Experts of a small language model.
Size: 8 layers, width 192, vocabulary 8192, 34.6M parameters.
Experts: 16 experts in each of 8 layers, 1 pick a token.
Below are experts of layer 2 (counted from 0) of a mixture-of-experts language model. Rows are named router (the router's row for the expert), gate (a neuron's input weights, with its number), up (a neuron's input weights, with its number) and show model dimensions 0-191. Each number is 128 + 32 x the weight over its row's rms, rounded and kept within 0 to 255. Numbers have three digits each.
After each expert's rows: a language model's description of what the expert responds to. This comes from a sample of Wikipedia text that the model never trained on.

# expert 7
router:136126063178143152089126137066162158165096161144135181131156121148093145140153102176136114146150089114121093099145112154139094105131093154136095059160141145138153162123131114150122096071105126112081125068132155181118169085103131178106108151156144099146095130126063062081131142079166126094106166119166157154176133058136143211138152112098095141082065070123101151046078134194150175191125121128093119187118190052166166164155129172191107101120114106146109145150150122128130115113146159152137113127101106109103143138122123164132116083128187115101111165132110075089126064121136122146
gate1:116099170060112175100088094121136115119193147198112176175134157138136163071112146170142143098148127139100070158071139166139147134095175192121126128182132111100151131152043121142189166168200091136102113152128109122119132153120153122112162128093094148078133130130158112112110107163134137126167142164141089126072189166129170112109144163046138099137102166161110184100091091107090119086106086166186132168105129163076202184122118113148144167104147094112154074096080115156080091133112176135096145128112175114142142088124141100139161189115138107141139166084108077108150094121144139145
up1:102136107140158085144125146100123063145130082100159142149120103101110161125147158126102094141135106161070068182187136163172158167081118162192146149118112169114127125117206134164108110169163163194140102152113140138156128113192077102144132081114149122118108162114081184133145174140129132102085092195104164082098111048142104153122118157114127122146162072147070075115139153142145176128128171146140170151115126085151131152127139102115099124140122109144141183203163088114172185094072074149101058136145161152156093153144104158125102126122136099147100147125191202157077153078131101114
gate2:137092071097107149102153104115177089077104110125121175093091146154118106140102115159114093113082104094140136145076088146127121078197094131155109088161153149141138133068145084155119150148162187088109123112130136104148135160172128174117125097138118199145103125137097094114165066095128137173152163151122106137103093154096098084115124104098102139162131118101093125139142095090087195156080155135159088126149132112157170115131119159108167081112107050145093111127166118080096147155143151155122175081079179186115112134130126160063214147182087035088078155158173072173127112134153098142
up2:109073037158160140164123080146148082147082105162107113102109140156151089110085129200077120058079060153140063114072112110125104091134170124123185133143201123131140151079148110121134139172145097092104167132072175107127143113102112122079121085152157177098136128132117105079151122112154136142152200208154118121147077136081124121165179143124143124093123071134080106147158096094125144110120160106092146138146099137154113100126122196137140108173134083099105135101135124114127132132148104123110186128082146171136089145101122199050198155144148108117146123141131115122165075096195121130
What it handles: Clause connectives, quotes

# expert 10
router:049177201046159064200168155211134092111211085126086144130133134105150134141141182141110063182126121116140175144174096154130128147109171107112155157097112119056132047125125126132154162124119168115147134147107138147105070106176094121133141148145125165167092111147105157139142112103098101117091123109108166104102195145081167120132148172158145135151092092138145082131129183079112112150103092069132118121159113124072151128119170110151097181112157116196150105138128127167113124101117131162087127097112140130126100094097058154132098087170170168122158145133127107154083159106141114176
gate1:175111088095127141085148119135130124120158147132134134172160146142139126142107208156137117174062106164206154143134104168173091200131103138122100172112164136089135148127152132091116135078146121212148084145143103159152149122072068115158105139116103155110107180147066079157126117149156182125152092103116162071124119113104093181107080158076109139100155132114116117171163106145220088179177144100113097072152167145075116154144139119094129167153120137085101128127126100125104131142083131119157132099149099104190049142100115143117125147110106138117099165165128115177170068148191050123
up1:082037168116170121101173164082162098119108138139100169132131154080121124121116148126155120159141089112118166165122120185113127134106128151098141121136132079174048162104177101132116153180087093100178100120119142104095112132121141092099136123081155134113100059105117197112090162136095145173167045177130099135146158145175172104069141097174111109117164041138106108113118133117083155122100105064106081178196105125133145086075174120108107149146122112100118127113098094154128159085150117117175146121159115144108157106164114147101085094179086144125107112052101071100168127171171134154
gate2:170099121187107133112164099138123084136148100072218108113179097114119192134154084190175115173130116103153148106181110177161139165152114161155110120124108197162204170131089127175153127122168193140096093114131153111131102194149132089162097135130114101110134116198101148179074146119040130151165163160118078114078167096082148133127107122125137170162091125166119104069104061083071156103154042123109127170122145165086169136115135098133118159136117138165143144123137154115079115146154116102146109122085106175076139107112192139132119133115183125118096121142147120156114116133162140131
up2:169120173133128152106135114090106130166173123153121099105128148120120160121071116137051092073099188075127111131116133178073154100099104094148108119161173125100085160089102170163123127098160140114156185178118135141127091142136137109152098195107177130127171103115139210085156143151160160107116094090114226173203079133154099169155152140084081127170150183062104084105138191100095066156136104121081104094175069115149126130137114188117136088111109094131097106140107144151147135124118153110127128111106162158153050134181112149135126140105078147097147134108075088090122142140103141147
What it handles: Definite article the

# expert 13
router:151150132070141210137110170188087162156110133141113133160135124120134072112157149091199117156140138124146133086145094154123174175120144087149112161135174149117122156140137130104117083144082125186155106119069095092101075145185127176168159143121188123203149117044079152143152124136046090132110104163096100125079134131139108130164141127080175144126117147150103120133170134130092124120100166157138145160158094135122104150115149137129147094112094189140161130118177123178109174130142061114101097205160133101153112135137150073163093124047168112158126103200110148117119119183209123111
gate1:105120129175109178156125139096130155100118157105149079149128116197145127117166116129149155145116104125115087132131128104039064140158100087077119131154148202124125117090169109068112161147128127106112086067104142165160128152143095136142111106139176115164157116187124060140101074185140109137131093110110105152124150124131149071168150093148087112172140154148162112128180174142165225145180152143153071094080166137181129129105148125091135079171103151077126121107094143148129157132152138179083128139180145142095135133143135112119111079148109083246099108108140088111100113085105194162
up1:151131133136112127107142144081118155095125120140124084176124148142149100166095105128148157117202084085169088140173147128058155147149074107142100134158165169122152106170101096147129156054090156067100121148125170134115145119188077163102150177111177108142126132113093064173147223106117118151123160133126090163147078112129130122128130129130141122161189107086075149169112115206180079087065140135061111098202120076114151115107153139146126121151129135125139154115132090122112092101118108128151168165035092110102107143158066118159156071158124122158064093112148098116125115088088150148
gate2:138170110124139137128114072092102092085165119161171097120146134112175149097091101161096143107156132101136099111105113109176126102114184149153074156162113127160109126050115155126138082164158145140117103138137082161120147141120104134176133153127146148149134136130137147076130083127162087207139183114103126067094071132091080097182099183135076090078176130134096167123141114037092092109070124124093123147135146094114096093151061223188142150154090133144082158133103074108156131155152150115164083101036105095134185130127129098144148161079096091109111154122131121130147157178153127167
up2:131142139173112123113118182108134158084082113110144117106184122154107086144160143172098089134091143146073155100124100138073123117113159102117138135080110032108107160113108138098160171147123194183163084133092115113146187110108116052172159135127141092149150086134101082119145078090131131162133110175087099124143126135137182106114095087142113165162106207183198153138144097109188154156073166128155130171139105136138157109125128067146127151109139109122169126095128110098141125128089085179169080122034092135141138165120076157177126173169099118131119175124130116131186139054149112177
What it handles: Place and person name endings

# expert 3
router:098149153157109141097086133167126115177149164088141092159137170140129120107129150130143153121090125186126164130114125151046097193147170125115159103070114142088180085173125070090163139156155148142146131152150085146082094139179131076129109170090091176065070105155127135143135100143171139184083109089118100142102119106095117116096143143159104128096159115129165162130086137084201102166158163128188100100168084128117143126151116153188058144121204124138156092122144133119142193083132123144099121172138167107159090087157083180135149087175091072083080107129172093128145115179101100115
gate3:127119110193116141175104062079123171077138137152154136122122146138154111158125137125156174109141133135060129116127119133137188145125163115109162073183145088083170176142085143100160111137153199138140135107169129092135120114099125112108109112111114111118154150159150126117145102177145098040174157181099129099142111173129137068128036116155095106173184144161119133171181116107127135170109144130144158149154101118122143113068056149119087114143115176106109163151126133072129189201116075150129111120112165157126170163160085160110093149075093113099092050046133143163073130124162099120
up3:139124091078161110147092133158075129120097035133126116166109097121136123138139133176131181173128154144122083128124187125051142117158138111099142100162140128069184176101118166165110137092114070111095121165080146141172098115131147148163125124126094087115130070119102077192133053137085098178130166105161131103126093084109109135101125088145149142093155118122174130148184130164084101103104139157114144150154172200114130146078120194146153130120146141130088149118171111108086144186132165165117116213139106161171147073147097122091133193046116123090162065102173153117116122140120099148
gate4:201103074162151164143135097195066151153124115076109121112113108129116118201097129105071128134074129107154125105116131094111098153120150151100109096099128087137157057135099120182120158126118128141185083159061161158036116083126149115145136198123142118107140106128114096185130136118144108089122085170150153145101168175129083100089092098074155129116130136134199149131094141156088152086105136098098124138124140111051058155142146078112144099160124072101166178100088159125102146090144160100176125148170202150119121115173131105149128099069103109142120136145123168129105103183183137167
up4:103087135127057182123181127065141164194115128117100174108168186133152110157111128190151157154166164161092119152067108112180115136157101092145104125152161165087091148076156170113163111092145100159086119103176107098186098151109104098165070107077149130165124111125151130112105130149147115179138081079126107121159130145110177147225116072181120146167139136123127110098161083144140131083144121178166144103155163149157168137128139104140127074108137211131098099138143098180153130096153088107115134090096103106177096143064094143103088108142145145120053104084124126136168181088129140114
What it handles: Table cell separators

# expert 1
router:125106134168131114114108127057125114135145121112172174079184123097142139116124109115161196141073150194144130136111182062132107114154114168108114130118149157133097126092156141139192143114101096110118144078097091153149149106076080093141121086069132157154144120073059164128127112049189151107146173121102101142157108131148148164116094103119125105134160152083143146135080085166156147092090195087153156123152113180152133162122108098142113104153123169142096149092064099133137121204098143139109143172165055200126134166078140144176130166176102156187133142159075169111165171079123148153
gate1:091160114171172176181159085167129111161142123181085116103150141135088118025181135130118068129100112153118169150197159144155142158141132104114077084085137123090100124081120109109128140148116164176130159116071162093109140125144138114171188055114108085098096136135101110173058071152134120183109150111124072134117157108120134160124121146131194084123168067145140188138089143120064114120077131106131160134129113192097084146078121094136091155133076107159170135150135116157127176132153146119138174131054164099143098086135115058080115131123133115150188154111118114119150109154169100139
up1:170142111096100109162066174067092117195123102127123160133012108121117150147108151129167174097168114106113114101108113144098119072081085117110163130157177065123132154188098124109144053131138084099101109120143117161136156178130163152106096139130130201161126157148159111095180162130110060056150068153122141088168138152140108113153142099098094188082049148120093176180150126138134143112121147108129137059155154095191174107152138102146169096120173149121076108093122171108102104156107114110132115162154102173158161108138143185115106134128154121088118127146126131080147121126089091111
gate2:131165046145134088118125053200120138133122152155137183123165095164134154161160138119090137097183161058030156129126164124183106088144147076154193112101119148144160094089155181117121128142168134138149126181107135114127122088179144081108080134088116118085154115091088108133097128168058111124111110157150139158109109108110126134117148109161106123040141129179179138097135103144189121130196082143172145099084154116155142096151158110125166137174124131147151148168174113132093158118110139126117200102174151095106087085063137096071108099092107177151150126156166134129109108146137090138
up2:129093195145067107078127155135134167122093116056151085125122116091117120124115128152110148101056132168188088122143095103119150130154101178157104145146178135144185151085121089131124197110069110109163098135096191166159081135131066169130169119194077078154073113141164109191125166089086152130123157113153103113148117142146127119084131118101106145169157109060120150127156168162111132121133171125047111117166099145079143160119107114136107189156107084129168131136109129192147127154175112136135106197124136174142150137094163136193155129149140127104110141167100112096146149193127206093
What it handles: Prepositions and conjunctions

# expert 2
router:124131166127093177160166129185110139077167115166082099154132120107141108072122158121124114123115121111200110163184043149118146141095148148128155130141102127087059095100098071105140149113107165118195153176100207122069164172150117099124179099145169133167117151124103171142160099148062120102101153180100127117125146146106087095112173139146118077182150129103109103092139180116154122123153115079086101089175124147109089117133162103140065113086092100104209155176143137160138180122137078118089140139122135134126132100156152130070157141100112177094139103066126135122173104117193154190
gate2:116130091144106118084088103107092094118139109127106082162176031138133088127100158175135169128135100127170181136146112107159110118149176145153110143093173170114142149079143143069132110121108077136120083126075103125117109156148078068125085155128144163184216096067105134126079086148161098155125100156096059117141135095136131119114066161145123140113111125105130156184151104102145150073115157096092120116110138110067106158158103144121145107112120097104104139168146112154150082203111102125185097059185111145147114155183148151063158128162151081159146106133119151101147115087028161126
up2:137133134126102155091212212113063153122185097172137107187142108137065079093100097144072104155094113177158115102110113129119194114145152126118100129127113132152155119131127110077133081145109166066157094161116189150133201160170067142127171156121144113117135101033100090058129094092138136158104102129126135131074140162098172115117110115111153124140076159141225133151134114151187110108116078155120131115122110108119097154134157171122122112142101121149069129135093142091151136111116156094153125149124086098062149066114091134082099137158154119159164141118133139171115182171072152108
gate3:172121181114117088091132118142095082095124104110152113121157113089120111095133168114082141058153128158119133083147110111173047108110106150101140122143157146132168119153102056160131116140135119181140119131125127117134126184092104139068151116083131177135067136148154159119196066140123109127114122112130123123115140133127066087083100087111134096159094145062112124087120100115176103104172175069131149057154104099125106111106077125168105172090047125093144152095090103176134120195170088156111137161099099128149107105111063108112074105173126150125099103074108206136056132073149090119
up3:120158116106146159151151055110109180099120134089112085115140121113097125113115065211141147120124138092185111151115097120120117096110123120118097100144179159115153136175133094169144135080062094137154159130098091150121120078105145133084100062150158091185179147094170081116063078151211121098144143118165104159119130065071089087144087120174165100135137146114121113117135132131119135090138162180084188162112148070119161133191117125160133160112118141149110127149145118113074132101153132173078130115172165162072140141102181106105099153181154123176141071072147097170145151087149096193
What it handles: Mid-word foreign name pieces

# expert 11
router:166122144146106164114121146135181153163130107147182102066111151180125115129164110130148127119194174081149133150124145095148183056115160117142152147148159104149105159158158177129144126071094110089081128157125111070165117089132153115108137149120093082170076143170147132043120128164107128184189119111165152174115166114112057109116089027125159101091124126122138113161179170103109089159111088113117083179126142115169132115121093197150150138121127137127166114126161094108077137109085168060083130123105128130096164125107135180131162190056133190142150122111184098138112129156155153088
gate2:127156090153167155136079117121087197176164097207178083177113144148117109087114090155166139185087148078145113118092153130194117168104114070103112081087126099089140140147116158196128137064120115115116122113100190124088126102161147178139157121140137101114113154116145072131126097086133096167087122099169066198191141133148109174167159108123133198122125080131115169101152152194132090148152093087118126137146186110165105104145166171075122150137118103177106117123090127056128135153140118142112077096142134127144157129096077122123124115190084153136139104088143161197147138135089112153
up2:131124140107150162108106148189087163136159109173165084082122101188106187151089119127161092110117049120173115110092110122153147122134057132111095141145138060183147134144166167144085133182120188143177069117155111191143098056114162105150073124098133121189130151115161093111153104120202134179141104103188105172125158116130130108179102119171138187063139165126090133131126146120077105145136124121130065158157123158138137127126169181127134139193156159209140102084094129095141166113174135148127122135140118135137146146149051115106132163156154105091142134177098196120102123106130102148
gate3:160080111158203173136171090130151073087164104052135055143117145128178133113115149132083082121126100138175106096128118135133062107083179130174159148118106104146134137109134105152143128103138126056121089170152048160142198095066138154147132197115169168100139070116163118151129120121148165139131153114145101103118107126131078104088072098073073088128114138114170092159133158122132117114107160193151103138102133128143070093081176125079143116131160120170118056100167137090111163146107140130129141171116092159104169117092188101119098157150150191107114141090144104096173084124091106149
up3:150198136185087159151083122138130127113103172139119153163088137137094109094106168167063098117103106138099117131132181152062165156126165075112135166117068172172130138146155076183161122138098193128121144156093125182172112136117150093107129170142090114116153160098088125144101172107098108119189150181123137135065170114171152091133088129162157153212135113070196143191126080109110147152174144171140152102142036122091104115125128117075143145147111162159105126097121124181116146160221181112139087120121118114125140137145093102131155106187143131099134114166128181114153150129159151099
What it handles: Fragments of foreign names

# expert 14
router:142116104094184107090045099085126107105146154105090084110110153131140160164095127116070112084134103114126135119085117115152120133134072120145145120115121120089092160050068075090119151163178115109114196128179152153158132107096184182110106080148147085110156123178203136096112166076141141101116144085155156124130128130135135100123092168125139162094105191086157069196142139133071131142132131208125092104159136114125138130128126125122169174199159085121103191083126187095178111137114184129104146092103128097079136096153139101163072106100140125080103074108138115108099128077103156113
gate2:190088105087124058108135098144154139160126144112105132139128158135126136153101137125100112134165102085146124108064166076096151131118052115136177122102152111127179171136135123110120147133151091112092073166094145103146182156141186102147142156164165189111117109098160130083118207116113185105149142133139158091187108098161195120125106139163064136139091172155156090106149068169167130091148121133078173117112110154135179141147089124122132184133119119163171134122062086111159162106125131112110117126190197152115160122146100186169130175088116078136130125098177117110218072135161151184
up2:101193139150164148123174148102131114089129156148112154105176102167170143089143129076185156130072182146114106137219093124121058113139143109116104101155143156109151074090124112135113118160130140156172157116096197096142090104132179154129083076111042130174148177177124134118119097066142140122098088147094057166051107120099081194144116130118102173127138092133101143141105208139096115103113149104160152095159107113067142092118142165135110112135124134131085148097168133102114150135117107138150116124098110081107092133152125091144176111142163076150121119078122171143019147100106137147
gate3:143077245187210137161132161125141101127151137092175166133146189133151166134158145148137144126139130127111114096166143121119190125096129109133146090102126113151085173139144106152098093150154110099192109163143130168076121178095165076120154115139101106163117170185086060147192114093070147123102137144116152114107141107129103190147125095151149214103083118097118093098092144130097156169149121108170142130129128153128155123110124125136202144135088135061168174141137145148125127127124107166124126133105116138170074068097133185094125110203108122152185100135059114097089137134158187116
up3:102161171100179153220078165166157118128129108110142143162114123147109108086105103084179139106103139138122146106126148180088208099120084200102124082125132148111122099202175134119073148125143132123149126165115107129078123152176132102103090111121160122168181117082121072145128086156116170146104085069151062083108152147120131133115120149182086119175189185130076124125156146151097106114128109105135107158126108109077130117202132093116141148137134156148121107061086191168084172065086164159095130144142072135129121182071121174171128152139141131094161142120173105073145145136120117149
What it handles: Years in infoboxes

# expert 5
router:144090141162105104137170142102097106084125142185126110184109120153094128139094092153072159129131118135139137130149196121135124095115105072158096175154087102212157168138119176145107141146089184111142101191147079143106152195060119143114101099090145102138190124107146059142125112132074109152135092127106119141174152148135137145132077092164092131101120111107093126080116075121131152133147107149082137136127096099071155121090204201065110128078056097078102126158164161081119057103160187117191121123096136127133085151118141088107135112063112130162116144169144086162125134102126112158
gate4:147151103105152041060187124118159131120066110098080153055190160108129117174077202116084098077107123156153141159158095105078112120129089159103132138087161155141182094157144131197149133099156174149126147148093145087085123133124114118076149139114142127148072136145080112126145107128035153092060155158096106118138114152117103132092127123162136170164129074129097163135096118158076115105164119139162121117122142157164149140160086102152093117147082100156064175136150102155076098173175122102138123112133163161069115085127124141142132166081115146069170119146078164082142140102141083138
up4:129118183156147143150100124121169065149116085140184085182062133170094130160050186164128142173104130063120140125149142129157121149142201140167095193152075112112130124090151123095114159143117105162056111153172082121148116137177170127132149134117110139112123077129144160181154128135139109176177153143174172166072156122108133108150094099088154065137076133058099087117153067108128157089130137149144149182136109090129142136125214151135136162132138104156163116144080143125113107084129118108095135171090113113132191137156065094106142086134170127153096119159174085137086178149144145085
gate5:112101100132167156179110126142111122104164163107130149170128164098145137147146134183122151121118175167140177224168105154105156091134119138160165095088087128095127113157101199113124098200165088175146087114130129112173144150138183138144103117150117152158114189166189091078184133089086173125109139086095119150183137217205088162125130151077067123179177182086110178142144106138137142116157142099156180116116096137180167133124148118146196045126175142164138178109118112115117083137111147121124119117108136082119145141153127115091143097113144113135103134094167169171120092114150081125
up5:145120140209120153149081129125153115101109113121136114125078179109130137128109122185131142038089132128104170175114101092147122058127145143144146171121141061078129134153120156138180100172128086146064086103084109131126144086159181115175092174171123163131067144116178167096147158145068164162093134138123096100141124128185118096213166113131112145134157123150168245134198088070108125117114185124132101113124173130125126138126083137157144187086154173147090162093160160081118135134159111085130117131123137125155104158100106096106116161145127169168123087114089162108118140134108173171
What it handles: Mid-word pieces, heading equals

# expert 9
router:189155118091108104157112110134106113088096114132109139127092090162105118138125071084137142095103121063117107096105141160128103160098136149083150084171158070165175122113064118047133096183165106114193107150113122128184116131152131107150077151136145147122149117112205143177186110147091144088149114172062157080103131091122158130173189127117074177127115214100092109068139117123066110069144093126083164172082084113116118136128112142127118128134159156123121124166115118155100134143130127075197137126118141150124094137189178074100116139074095149103114140131126204088189133114134135127
gate2:082132141124091176090109150155105140106187116150123112152118126195148123118136141121188164103129089117089108160156119138148129102151133117123163100085155146079049177088072169145126139120096081173126139115149123166108119154187095119117139133081148147123184085099092129164163150152140098100134129076124134102127073127149069107131121154162131098123140120096107146067150128051186155185138114125138157093214194134135108157148090171181089116206058176114125130129116099120147071166098109130118167060112126143166180130168060137134176164128126142056185125100095130131091119130144128107
up2:173106075079161149144090180146179171182120116117150126094139072057092123073112125152136091095120120121096101171133121128142104153133115108119153136171124171117151118166120138129083106153145076130131167088145124097141074089094223142120105101133191119091145083114131158115171105096148061156152095186141101098097119096112151133171117103166109145174122127128115052154165129091195069090130158122098143192125113134194089207158171195121138147143128140129178084138091146096178141094182127130149102106113148151166146141182181166143101155137101119141077146156099130114170100125152100120
gate3:126153160136163133173153083164146123099090185130132079142126139126056069106131127140120159110120102131089179081084128110107127091124137106147148095147070142151187141155172117094079069147117147147158062104142099186104166095127114127132126099097149139100167157129111127167141141104127108137060175093071097089116109139150080145068138126150087096160132153144103105135172157057146088105114150139086166096189127145146105171153132139139149159153147203118111169106113145069109116146108065112161177159108153203130152135147157118105186091034127182120095106137099145100107155095180142067
up3:125105184155145101075124104101140057106116107125113149089101121156123120109120102102132150133127122108096124108116118121125124123152138027093188102196093151119122208113051114130107108183156142152163121126187065103130076088129109157087139106173106107154125168107175161175146129095166155191068167105077116111142133151167151113163074124096115128133115150164090141128175150160112099167112122130116150089154116135153080129176131094161137136104108146109136223106142176088151163130203095143154119118089148110178158138107186106150171164059168135182101111103136151157076163161106106152
What it handles: Derivational suffixes, occupation nouns

# expert 12
router:187084098137097114170164151144119124075074136136130123172095091140102136147091116153114078149144166147102173124112075172168148121130128123088098102121135119152166185149174151206114103087168100143108148107152173111105160155095134078094133134177101106158109173137148061119110144170065119137140136130130079107174118188176132137148142081130135115168118101169088127168118131163168141119161146125209149105088140150124176078128089105064191109101140154071119106142122107113174072103104060165160080084160101113159176156096191131100179109143132074169165128127091162140144112135118164072
gate0:206127104095141141113119100119114144191164144128175124174146118186166138135105022110075214094163121125170095091149147180132145157090110160165084160153133188154123134124111189101061095038112113139120122094067141113085160068114136138072131150121071083124149180114132122100118144152120093058108122156147148121146147094126136085166070202117143122130181110120128126168116152165134111128162126122120179155135112119170092144107159119169160143126136150130085144139133160115097139131191162110156095077109101113169187178118122112097121156164081097129089104147090103150156134127133092140
up0:104125139141123144109096064100153150143122117120120121151116120171144181151141150154041114091054115083145125147090133116120145123089125147105134143128113167095149144089069170078063125119100119156121161113107083126118099072138100147184112168124033077131192116114158112110132146087172137165107108074147106184156156105108160144133117133062166177094150138149163105108186111104123146057139130116136178123122160103182140136137099156113186143128110112133123116153161164111081156148040218119105068164094092183071177140135126154119121174166176121127161140099132116163099113186135110129
gate1:170173117136102137168135134130121168064145122177135115099128106116087085085105102092131113134110132128102140098183086163132096195153185106142176167143147111143185155103104124080088119180131106185116099130131116146097135135140148155101142141114121155141117168162136080079157071155150117156144136168111074213114114160129100160141158100137158074199167125072127063138149115118117148147154065173075170104163147084194095139145118138201084101158152091075133135103122122121135092127139141112167160113175101180092110151139170185035099094161117146129085090089148177172144138107140120142
up1:137157128153177100097120125140090167116097123081070105131087105131103120150134128150155120086177103139148084181131126146134129134108192143134113148133160122100109091127107152110156125211127136131126113126179147120179089153187102122164094169115105163164104122091152127132190146112198161139109117183169077185184113108144144208124112205138126105085110142095146095102103141091066138142122150175120067108117091095130097125160098144105143204133155109124157125177076152124110115124144107120136023141101144099148092164166086137142175096084094124112110144053084080095161144082177093097
What it handles: Word-ending suffix pieces